config = dict(
    n_layer=11,
    experts_per_token=2,
    moe_layers=[0, 1, 2, 3, 4, 5, 6, 7, 8, 9, 10],
    balance_loss=0.0027,
    n_head=6,
    lr=0.00046,
    grad_clip=0.5,
    decay_fraction=0.878,
    doc_mask=True,
)
Below are experts of layer 4 (counted from 0) of a mixture-of-experts language model. Rows are named router (the router's row for the expert), up (a neuron's input weights, with its number), down (a neuron's output weights, with its number) and show model dimensions 512-575. Each number is 128 + 24 x the weight over its row's rms, rounded and kept within 0 to 255. Numbers have three digits each.
After each expert's rows: a language model's description of what the expert responds to; "raises" lists some tokens whose logits its average output raises strongly, later layers aside. This comes from a sample of Wikipedia text that the model never trained on.

# expert 31
router:160139107116128092144171117103138099100117112165072103155098122125141199122106142160111106148116145083124118126125158129122174136125095139114136126115146120128153145143134092155101076162144112
up0:121112088148134112163137129151124135139164127129102155083159139095118175133091130109143106120194151124121130134139150132130128146105115168113104090147100130121123151085126099143114105124139149
down0:129162109132110155148127097137115144111183119132127093123134159145183103109129145153100171124113090122141100137095125122103102114129094145128118137138110138088139157134125114078124117134144165
up1:132142100142129123160158089111092113095079114127142128109105104135142107142124132127091139116123123104123142175172153166105154117123094164132124125100134119103130190120140118140133077124117114
down1:113113117119115121088117119130140137149098197110159139122183154080131116177085145149133170097141163085134098100194132132128165116134154088088151131151124106134116084093122152120109114121103115
up2:125122145137161114186143083073101125134146147154114103110139141102144150118142145157105160141135102182143104126091094154100131144122167144127139153094111117114092121133121126166066107104115145
down2:134180144117154169144143135138122108074113136107106105172138127151164137130151130154104125130108112123050137140177139150140131134144143091138136129186105121125124116141087149145155104144082117
What it handles: Dates and year prefixes
raises: "0", "00", "ness", "80"

# expert 7
router:149131139133139133150130132141106104123139146126118125108153131101120145150141094115100117138141135140152149179144130155138153113143140129110142096116088123085119144091131130123166142163160090
up0:184114115108135120098128151134124119118157100133095139147110113136125121123122125091119098125104119059094108131151115141132166139168103124139112080115109118111120155116087122124087079161114143
down0:114153147147124078113123116122105094121152120116116102111108119076156109113100093138081153170110093123124123140105129143090142135159147117099105142161096164118117130092131139157143149133148130
up1:134090100148122179192157132146108104143095135113172129106119124116143081105163134105168097145085128117133177138149136177155139082096126139132124115107113150089196135139122103108129154115167133
down1:090119106150152103120142147102132160141124136139119121140140138119127123127082135081141128135132135162129077148154171127105128112143141121092124132142080106160113142111128142156153126102127129
up2:123125143148144130122144147129101128175158132088157162153146168106135142146155120128118071131154129157110148124179104107129125141114123116100118118122126125164145158131181105124128123119106169
down2:126129116138138163134115113142138100160107119089106128122155122106117175173143097101110119178107141140112095131088109113110131120121056152130132065106100118112178124150153098116156159083126117
What it handles: Preposition "of"
raises: " the", " his", " their", " other", " her", " its"

# expert 14
router:085152140127113121123161149106104115095115138147150135108089115133165101167128107174135140138110189090091158157128109158107154147124101146116127098140121103114135144108161065127126106138081133
up0:115171143091121123139175136098118120134099128129110110186112081108150123094114174140166082154126126111085157118106126138133102136118133112152123105115135146086116136146132104120130128174140126
down0:130089146102119158156158119134144080101155113136139142166090118177081119123132143167090136109145129071129152110124178115114152081114169128139101155156102146110113150145092171120112166126084137
up1:138148139129099104132143134118146130099150133121143138131122102186075133127167171135142168154148183098116105140119120119140125075102128165150126121098125152109138131171114113103108089140118129
down1:144132122116121132108144121144138123135137127126084160108123192134100146144138131168134080110151064168149145125147129155123146152167123099127123160084132126126120110129111159166109091134107142
up2:147137132127156140145124157142150081089135149112138182119154133123160118123106130081092088117153135150120146120117119153126101132123138134113098089115141114075167125083134086093105155143138134
down2:119122146119129128144099167140148112145078142098130139123109154125123146149120132161095077118153118116134172136115141119101125107123100124101142114140109131089165157142141079074172131107126111
What it handles: Numbers, units, adverbs
raises: "16", "14", "13", "20", "15", "ening"

# expert 5
router:166162105134136132121130116111138111085123184082092120134115115119161131134109122150105155205137108126142189161158112098141131130124161151180112098162111164092157143151146107117130140152117104
up0:087146140152127138108173201133132154071122126151144109107110133163118100132163118153140180129112128140125143128179131138156110136136169087112132096110089180130124156090169140129123112162121065
down0:113160138110151167139120137083131162154137100142166175114128132116147111132104127079101104129155136093145162130084146118075122079099125152084153158139102127123137103091140123151121175117139134
up1:120114120120089097116136103138137106146172136111131140127099113153168130149115110178131110077118126121096120151157127105129079138119089116136119140103120083114140100149134105138150139116142154
down1:117117138112147123101089159088121141142118112135135125160125140116102136105153110125145123119083107130146133102124127115113147088133178170142119119167106088132120130129146146138090122132115135
up2:099112085104128120152145129087082137122141098137128126108124164093109124121110117096110137140153101125122141131149208148154158124126172117148167113139164126108098110131166164119145133145117106
down2:123128110110096117134125135089174123121102152124176123139155093159143138140132145100090136116132172119140127137076125136108144110143096127158104133133115133144144095097145138139136148137156128
What it handles: Definite article, brackets
raises: " same", " entire", " latter"

# expert 23
router:120165110077124108151145110073080127109129137101150102129135102119173150149130127128119131101160111132103152152143156138142165125137114063133117089074128114079083119113125088154165104123124154
up0:158139122124143111153115111106145108146155125099121134117102117145150129141116081122152091172140128137130093145131131152169104151105134093179112109135138151116132115139122089109098137111175160
down0:144165119140085162088115122160135126106112131123138071122147140122098167096147160136092128156156159140135110126139130129110145109137138129084184115190160144071183124085148139120162114152103120
up1:116139114068115100114109120128177161127084097126121126152120155123111160163133081164153141102140164176128110110141165111159117118098101141139129061170122139125138130146130102162139162152156096
down1:124123202132123105119147111132108164099143097152129152136138134154120102137123078091106086093127128087137173172148136112131125104116169117134108117136131115131145117141108138128113146109125142
up2:099146112068151155157115123119105160096112129143153152146137120128148142122060072086150103148120110140114125142136121118133148099143147104076115131142131149117130123080141110122092132138112097
down2:142132130106114131124162137143119099116147140116137151116134150132098107112123150085099139110111150138194104133140066132133122134123067097134124124129132123165159128135156134061126136079140186
What it handles: Verbs and possessives in narrative
raises: " a", " the", " an", " "

# expert 22
router:091140124158162136123118114105097133102112147111126106116105106081189101086155098169139100132134135120103150192135132159181151086125131120116116132127115143108168120139151144115162113132130151
up0:157161127114152113115109152142155111122159118103134163080119121119127156164165122169120088123112156099094166136114140122136130152067125135127068099129086145122158145132134116105129059166149084
down0:119103094126118149120109136154137086166106097112141115149143106149096087134095132087130107128106102138125079123118120108126078117141129133092189156091112095201092123138092138111148140114104099
up1:138096137112158141105116119094135082128160168177102112084166142173121058126147105130166132111156160100151090131124097140084149101126143095088172096137150172101105099091091110098188087106146111
down1:138155125124140124138135066147143157131110153113127097116115153141145129104097137114136079113095111105157165121101130138131131171151118151167086111099169112147126072130123153179131116110112200
up2:112122157135132108110130129103118124096133153097125100104165119106136167101107090124149157098149139118123150123137149115120126124124153119126092128145129165132123125157152128122081141179131123
down2:150189144111143122099107120121141115128105130121151147116100144097109127175098140170112158139130152123157126134155089123120088169138135139117133124088108136125088165140121104096104117102119104
What it handles: Single digits
raises: ".", ",", "°W"

# expert 16
router:106160090165074111097141132063118112133125130151096114108104090118154113119107142114085141119147116142101156183170152150164136155110116111080087142130140125084120108135152123175150149125093118
up0:135114088144112055119134075109105106155173157142119085056100086137131127108114142124106120154128145121139114157157152133089140133115132117158193180126135110120130119136118095104117140127162113
down0:114155189110130134111097082116154143154134165111150119085148151103106156154065106125109230180124117150110107122096148145126100170093110108137151121147152169106147152152113126105117095110126142
up1:166133121119146137128103160127133152091155135071141119080129091167113166119133141104121128118161139152145112102143138155104114088141154125110162104119107147146107122115129131128148100119115127
down1:160119144117169162168107116138143115130179133163123128100119104179078076159144142119135128146141130067137149128126104138124133148109145119149099110131116125140125114148105113111119085107191175
up2:140174053103129114125131121167144168109117088110100059124138116102139124089112118127109100135118116099162178174126151132100184161116171149125128157102119134125164136156160175121165132138152100
down2:095163144155131161108115172141155109156167138172149111140137102092157129114128161142114142089110089127143110107089092140139154151163129153102141135112121123094165141140155138132122148105147108
What it handles: Auxiliaries and descriptors
raises: "ied", " on", "ister"

# expert 3
router:101137149173154092127112093116110124087126126132158113128159127144136089162098068118107125139165159068133107141164144162132131165133135151110105077158102103097161162135118115186112122181132143
up0:139127124131103104098108090125100165119098131173138071166112129130119097153139173132126135135118108131088127172116136150143124147101135128148128131102146127139134121196159127155122130144112120
down0:142134128123165159119138137137128182142148108096116130102110098115123179123142162156180148077143107146120116130113140132117126095154145139121118144147095130147158139107166126143118108115114131
up1:125154092120114153105127152129124137197123125078126131170124108152142156092075092143132117103137093106136180114119183108105155155105161109154152095119107110110133180119149108171137147146124119
down1:138079132158105111144168079132106118082162144149128120096084120168136122131145134103135117121190164110155118179150143087182153116140163156189122122176160153094100137132114163122171054113141086
up2:108159119125130115103132108126153098153180154125108087129107145105100121133108104115158155106095131098132114166107137158195172137160167139139148120098140129131152145199153135105106143171148136
down2:132088156102071078130156112164133157150191090097083130079139117110115121131191126181146086116173151126113168097126122139133187089078131127130112151117116146158127130139169132116168156115121146
What it handles: Locative prepositions, year prefixes
raises: " the", " its", " this"

# expert 25
router:092144078134095139133126128128154133123109125120142135111128113103141087152157140144136131118156120115151131173145134146101132128110115140111124112135132131085102150140131129133094107126136085
up0:130092125099146121147152112091099090101103159127091106124126143104172112116098105137121088163122074133078131130103114110147097151131142132110126155105125117140097159113099113178143158129163099
down0:119141121137135144152112115162082093157170077130124123097110132120142179154153143120075130151122105133173142131142095126130152152143128146131113097077129108121132129144091117128125130150150174
up1:111125147135140125117110097118127086151112144120085172127141140137166158096114121119127130098140154052127139138160109136105136170125128130105121150102109100107142164103090122122142111187129085
down1:089122111120140088157160102136094163129126095186129157085122161184136181112118118110140162128172135120116121121102143152156165136169139118104115089138091158129151141156156127137159138127086099
up2:109129138119129105184102135125102138107115117147121144107141101127198120162164131123152134167078150120138137150164162119107114170164121120146134116111105132140115152081065162153110112119125100
down2:118139124103193157140152139119095144086110155142134168139138148126179112083117166098147118095109141109166138142136125098118145091130095121105135123110128101105128110102126090115127103121147142
What it handles: Two-digit number pieces
raises: ".", ",", ")", "–", "%", " –"

# expert 20
router:147147160110121133155134123138074143146151170093109141099109088136152150131141130119143098152086168100111176163189154164079130110157123160097144090107145169127137136143149131170088131145084080
up0:116169102168086147139167139146123136127119131119112123124179128140149105160136143132152144129130128096125170117121166149115127150142129137091135110159122131088115136140152122132100129130110125
down0:124148138115147107125110118121158138136134130105154148144128159116078150072138182106093117177164146132145112111128103145151086104132134143094088169120072170065143122121143155109129102100102086
up1:130122133171136107160121070116115113101136136131133131119131106084196138114136128159142126155123144117093102116173134097112106156113103145139114121127155124122148131143154115143131097154141118
down1:115082120111144109133162163111120135082145137100159106143144141139138114151130138128163124166128133103137119113169099116140140129109159108161132126101109115120152119128070103099137118103163152
up2:132123140130150119122160149079127168108152164141124113097138153083128106111139125101115167153175117138110109098076122120138158082114119108102148097081130111067127158121158173134122162156131108
down2:136144079122132114155088116132166104137138154117116143114105121164148136071130177135132142143079100148102119115129127103122117141147106153144130104111094115123097083118174127125123102122122138
What it handles: Table row ends, noun endings
raises: " of", "\n", ",", ".", ".\n", ".\n\n"

# expert 9
router:124169130082108104165136102135103107116139097109093126095144082114178126125131109164115133122157150133141162149145147117203129145138141168106143137135141139088105119101163110150143122137127105
up0:097097146126118144141170153096116165136085149104139146110124128136118102145119167110112072097171145152116121113165132126167105114064112118130135120126116153132116102115183093137144092140117115
down0:124093106083149112157137128083115132119168081159108160154078079094110149091109107171122126138120157110151143057132131124179111141108136117149161103097099167130130164095088126154108103107089133
up1:105134105160118106136122110096135085093109143103138105131099138137115101143123147147100125121126074143113141159084071119081153129113120157170137108143058142120155156117144109136117143091136136
down1:147151166069122135117106143127150164128172133147134114098098139149112141125091101133095104142071150155110130117131152115106159121133148093137076113133116111159130083113146093144127134107100153
up2:070138124146168122096093080098156143128145167114102107133110085170126130127146168160134101167119082112130124124152114136138131114110135124122092135146121116085188148109147134114109136154124149
down2:122171112107117160130146116148116092093100146159118133090104109147099149161123164096142114144109121094151088152125108123128186108153128141146092062101147136137162152107123167135132133109128159
What it handles: Career verbs, semicolon lists
raises: ",", " and", " in", " of", "."

# expert 15
router:124128114130119061143119079101092086109131105159084126069106099122160147163090117152110114165172124098135162176115123085149144147163134093100107103122130143115160158114127086158129115153122112
up0:123122166115128119135113095103172133131105148139139164145126119085100127133118132107113122116125130116100137124118137147085132125133141144140134124098110123134123098089099109131121133133115118
down0:142129103173166144111146090133169106091164139093127150119091135134106101103114105130174110167104073154108125100159150098141144150126137100133127154129149158125121171172176137118147117161141138
up1:140128093149122142110154148124132146068098147125104140094090141132142130126098134156148136098118127174135135181142148117114117186137129068142110115133142151159141131131099122167127161136163093
down1:117143119129156121129136155125152181130154112150148152133156124120072163134176105131108117131117133089105134150107095103121170122090100142122067127124124158099102099131084171129146123129111110
up2:138139131105081130112119133116130104089181155133136141115152121109154107130122138086126141112065100141138109141123142123141151144093086085150144135115086095118169121124158086136143172113149107
down2:114110116171146107129134097134168143165122125106098082152116104133108091107155140082107144108132144130132152084125146129118101126094121124151197148142132119100111116147134105147116138132112109
What it handles: Spaces in tables
raises: "19", "20", "18", "15", "21", "17"

# expert 19
router:090130100143115131131152133090107108117151155076056127077109068102140147128105098160119079124135140118116142135187183135123189123171139139085159081117122139109117136162120118151105121139107089
up0:099148148118149144133126083130089153119135093147079139088117112089149194132170115140093142114137170134161175118129148135123175145095126107130117125103150133089107127127146130129110129129163077
down0:176113109146124081125120120121171139123152130171151133123156120105079116152157101147150153101115130131131135152174138115133146143143188096134126116133139164100118088130097112102088107117163158
up1:139114134081067148139152104106108088100132096105127132131131149068130141120151133134084142147155128096129135137111139107103123101159109126083156130142102090116107118147177120107169117112118112
down1:155168072146079152139114145147143098162095110148142140105135162135106143123114102111198085119084106140152111129133098143112131086110099113134108149112152141165114102114124106110137168143092071
up2:097129134058125089135149153138198119123102127152110138171142118118183120127131088168170131116152125124116152136128115130155117130085131144132127144132145130137108131097096116116125095121104139
down2:133113153162121139149107129137143124142140104108148122125122133120129107155120123155105145108136126114110141098094099125162163101132107150141128101169156129129148161110113149098185126099166107
What it handles: Naming and usage words
raises: " a", " the", " of", " they", " to", " one"

# expert 12
router:112172142126135105179161110128146126112133181111155129108087129113147168164100103119105137124122131124093180157159141109142127113137114111138152077100108140088136154091141106131159100173118093
up0:100154123121113139130139169115107107123117147153140143101122161128102129138062138138072144124146142121127114112102084114144115077125152124134122115085131146100138138104127133080143112120136146
down0:118122126127149150163169150123149130071121123153121121134095111087084110115154157127150141087125110127142139086143101096120084149116146080152157182110116178107136131161136120104135141109094144
up1:136124123137109106122158155119107121161118139156114127118099085096124179170072095128115118132142153174118119144152133171115112157122122166119159135106137155112146111136126133131125083151119122
down1:127150074128145106154115125118128139127123138153084112117134162134118141132127134135112117160127099179123116136118151124128137185143139117131172152168135128140161127161158165136187128144171094
up2:146165132135119175111150124115156130129131131134090115143134121141108170127138120126097135170157110118111185142171166111097134164128116155148135138123095179127146130124109109124132098141115113
down2:130127147126147124133118136106141118130148134117134110164134135142102120124141130106126120156159138127142162115133155128131141150099100136129139145129142125109120120173137140124133124112127130
What it handles: Sentence and section breaks
raises: "==", "The", "===", "====", "-", "|"

# expert 26
router:097123109170096127134130131133123086108113122135134113112100082092126139114108115143144132116157117149139154137110150160139166103099141146132170100107111164102139145133122077161160140137140104
up0:099136126138137118092118173162133108114092138161133080109103120111102151140105148084125149123121136093119121146130150133138132144117109137105097114102105172140165106084074171155130120141145125
down0:129116122135166127118159077114123149118144150076136117137133108120119123081142100085118171127130111140155101098112152126153137147106114096149150135136086098093146127169145125135141085090127158
up1:111157078085107124156118106086124145126172119185106114116136124130147137109152102167126125172160144124139147128126150143129128117143130118113149122081163139119119142142146096127106112149130096
down1:158139146148122156113140106107163115132125134132161132117151155180100117144106137104121137113115085109116097134139111146149139168155157141087127136153151135122112051123163118084098099124131085
up2:120130141108127119147121155125155148126165139117168165163112086110151119165150149104126142149146125101139134136134153128148141096139154117148131127141104150133158118146174106177106168123104126
down2:114117174099138140157119161125131159129154133150164141148125141137067160154150131128150103129067144094133136122144164090113125118120135141115149117115156103136100114111107080120135146118139115
What it handles: Commas and country names
raises: " including", " but", " which", " and", " followed", " while"

# expert 8
router:131133168126178110133156117113120115146101122116129114101153113108163140163117159147110114145148150113132176139103118151156164138183154126077114136108118107126168128088140121149140146150102104
up0:089106116153125148174121103124125080107105156116132113106153115139134130115143074135128099089141086149127120155133132162111160135085144131115153082075155182098141123117128151162103148174090142
down0:120097141157126115185145105129107130085142124108122156145138141110103154134099117159157127141135148114090154097164126120082132145115138142127134092115109118076167104101168154118147058112159099
up1:118158112042157116133119101122104107126136108113156161117105061148175125129083083174112137142118184125112143155101135110130133143097113088114115130109120127135157153164156113130129116161075109
down1:114134107164100131151094135095115166141126139107122153132057125080160129149075136130165136163107121105101119166109110135140091181125110163166136111102164178112126131163136094177141102114166123
up2:138102100090140140127126112120131133122107108088120108152103130128127148145148137132082136143118148148116152124204143129170145125140129145104126116096121129118122122136069140133112158081080061
down2:102166125126122116069137118093158099098135138172133135101113156071119146147111115138123104101168159126180105072137081103157108113135077148126113139090141133149174124115140132109098189112121150
What it handles: Place-name and name starts
raises: "ar", "ag", "ew", "ur", "est"

# expert 24
router:125115118150118099115130131084123153135137160132115116118119114151178084188118148094109126165147109108119150125151179151166125138100089114137122123086115102111162152147118110140143104139090134
up0:133145119147103131151136108100140130117143161150144129144116141147103113089096092145138135129158139127141118116171150122107140131125103099129103130111138135091138131139145139145106100119138150
down0:114179132135182123155142135180109148092108135113125191149108150133111128089134116093090127117081155129130135149110101134152141141117102157142118147131069127141136113132151107172108113179160129
up1:153131134122155100154130125065157111138141167125101095122110126146142113126107176129081174093142103155143115129140143104160133163118150075086146125134131150073152138136083144145155145214162110
down1:127124133161144116132140136129134121120135102148146129116135101135116132077150126144114131148126114150124096149109091149117125142119142092107108149126110087119121143066124131130116136154151115
up2:175111153144142105169167077133145099134173142115111066139160142117146192136112162138084132139130135082093149110115134122139144162096084136125104104106130174144184147142110156123116143107118118
down2:096147148102120113128150144158123072141076140165150112120151128082129099137104143105144154100127115177171148134092117083085156096121103154162112109122116101129138155167147128086131139079162114
What it handles: Name endings and years
raises: ".\n\n", ".", ",", ".\n", "\n", "\n\n"

# expert 4
router:138176124110119153147114131094106132123134160143097119074126097104153126134117114144145116154150138127130125124114120164132159111092142138140143110102131113109135142087112110124113088128121100
up0:130161168160126126168126166150126098109089117139135138143113094127132169157080120098150108168105106103137149140115114125128152079129084152112105120114120141123105155152110148180145126156127137
down0:172096076193166146109123121143082131125113124130153118164153107177134124098150132128107152101155137111149138168135112126127145125112131142102169136145085161153101150091088132134127112114150153
up1:113128132089157134100145119116133121170133086098165121135132116147151144150153118129126143147137144142136116111125134107178150132190106084125110107099102096139133135138136115182134155134174140
down1:089113129107091156132113089094172137110122167141102130141157140114120136133115085143156128154142114092093162128131179131144141100111153123114138108127122139129133110122129119126179125150142147
up2:129113140124121132120126144122115131127124115103140174126095082120162091148102119147122095159128150120174147155129141115100165129137152135162150095104126115104155107136107089152106113130132136
down2:133141136150124144105171138111138150152139137128130162139127141097098102152141133148130137137120093151153113169111123124137127166116160081122154111123161089114131135090173158101152097142125131
What it handles: Foreign name fragments
raises: ",", ".", " (", ";"

# expert 29
router:134161100099114124139140117115114098126173160111148143103099121079169142191140120098128110164123170103152153125130151127143139134149118130150117140118120124111092138080160122182117123147143128
up0:165166086124128128191147127141139092135147126087097161115155103153163169137126101148133107121115113139123134161111164171111148094144111164141112132131155111131100151120136109153137123138112144
down0:079137109134149142110118148104140099141115128158099089114127108103176122146089139125088170129131126107085141130149125141138145172123124089126104178143122122146116156104153153085143143113119134
up1:118153100122138089166117107157139135112124109115107120112119131098157159154105099154091130108115131110122165134120117099081154140089123134131119122079124110119153189135145083136137116116137135
down1:115127131141113140102153143077139086151108173105103156152153128156128117142113125145124140145150182127121100113136121133170115151103125128138087101126138134134115094113134171174126159144149085
up2:122151160178144098153096103121117113122117170157096089068118105137112132141122134145096116114121135130116137143138121087101113145169120134149126137116120169155138120124095129157136133130150167
down2:109120134111147094152138146130134127137125117143159135141149121153086154124117123167147105131094104125098070114101163093138117096141091158152132102112088139123109121103126154119114187161124116
What it handles: Given names, name endings
raises: ",", "'s", ".", "'", " and", " was"

# expert 10
router:154135138153148114152172130085074183134129115092139149147103142105185149151123087177083143166145123069159154148167151127135129168128126135099092099116122160131126115124157105130142087170145106
up0:136135151165138119096184124117115163120133116130117141132110144122140123140125136098080152155151146150114095149105167097175144141170122148103120153127140176152099129127155127141131096139139113
down0:148076152091139150110143127143122098110123110124169126109157148117110126111155158100142142125115088107142162075109120106116152128144118157158109151139128166112118086129143140130152152124120114
up1:142121157162129130169109146139135140114122130100135124127118136096140100109181086133128147139147119157125130144116148132107167167150156141155097128169158082116105140131140102084105091132118117
down1:159151092131131134123102119133132139134127098147111152158122125098107105149123150084139127112137108135110149126137134126108131124100145089105119135143124129163126114131111121157096130117162108
up2:101155136127134088145084136151122104157115140147145156122119145162130104144143117135071109108128144083125153136149079108129137156167084154123172122063153144111115135136177139200107096153114135
down2:092118102146130108170124120215154075144102134096133100191179096116112140126102141179135133127127119112142098158115172063162120099129118132112115098171119164123115158111138124138171131125145157
What it handles: Capitals and headings
raises: "te", "aba", "ida", "ija", "ard", "ich"

# expert 18
router:149118097110157145110157118119133127115126133108133105127123129135182117139150081122088130161138121107122168134122137152160146119109107116129101063089140159103112136148142104146133092119104131
up0:089128148104114158139124131185087117184131160143127108106130087117110081115124110129130103147104153103151136149127043147133110130113147132134114098124139088113186143145159125099172131130152144
down0:130116114101124175119092092133185098142108127189129136137113137107131117108114124159104120156176118121143123116134055154162087165153138145168109133161183161161089109140092097132115124141151112
up1:143131154122114130092121089144110118079149130140113112126120156138140080133128137145122118128112099123117109174140106139093138163127098129136140066123138095106130148155126112149167127130091151
down1:145149110142130102140111148089136154149065133114117106171040120120115140133064152152146128140115146122143088147126079121171106088138090169120122142144133132107118128134155116125132114116122102
up2:119106115118115115109100170124102108134149140125147131129121104123102098100129086106101109131153101075106109115136123177127165151128134091136165144109154144144141125129146121143099121098106136
down2:138140114135127094080110122106103169128091131155117179127097095116125115136103150154093111158132149092158134125175130128095150124161122177103159166114131124085149118133125144146146182130095126
What it handles: Sports and series nouns
raises: ",", ";", ".", "\n"

# expert 2
router:124136141133123139160147136115156082097165092107122102122123120120162111147122124190136120141164142116135174172128158138134116132179125126111133116119118118119155181093134100142152110115092122
up0:118113126095124104141099130119122104148156101123152135099145094124137135143140131142143101111128148122124151162169179110146143177136127109130135148137085084117130131133126141091089120151107127
down0:134139115130140113126130148137107062120112123142115137121137111080105131097127141129179140140097136090127134096099126108101104097192154162107136091149150159119114117125145133091124131145134127
up1:135110128141114108110099136121105158110146143142098192127124077101138131140158101164116109171134128100117112132151175135158179099137101140123116110131129112122134156123112130127156075158165150
down1:130135107130153114129118115141089152068105118108158120151105136100090105119149101108056128093140106118135138120140152124143121146099085168126130148150126122137120150162080150097145141093162126
up2:125143102148169108133132130142156151137105125122158138105123108105142126102109123117128152133100131132094136192106133146098117148084121146154096104144150135142142121103111146147151131148127129
down2:134122167155130118113103113125164118132137142142178149179138091121138126133125118144091140111082144135077079121110100152152126108151133074144118130092122136129133164126102167150084131129137160
What it handles: Passive auxiliaries and by
raises: " the", " also", " a"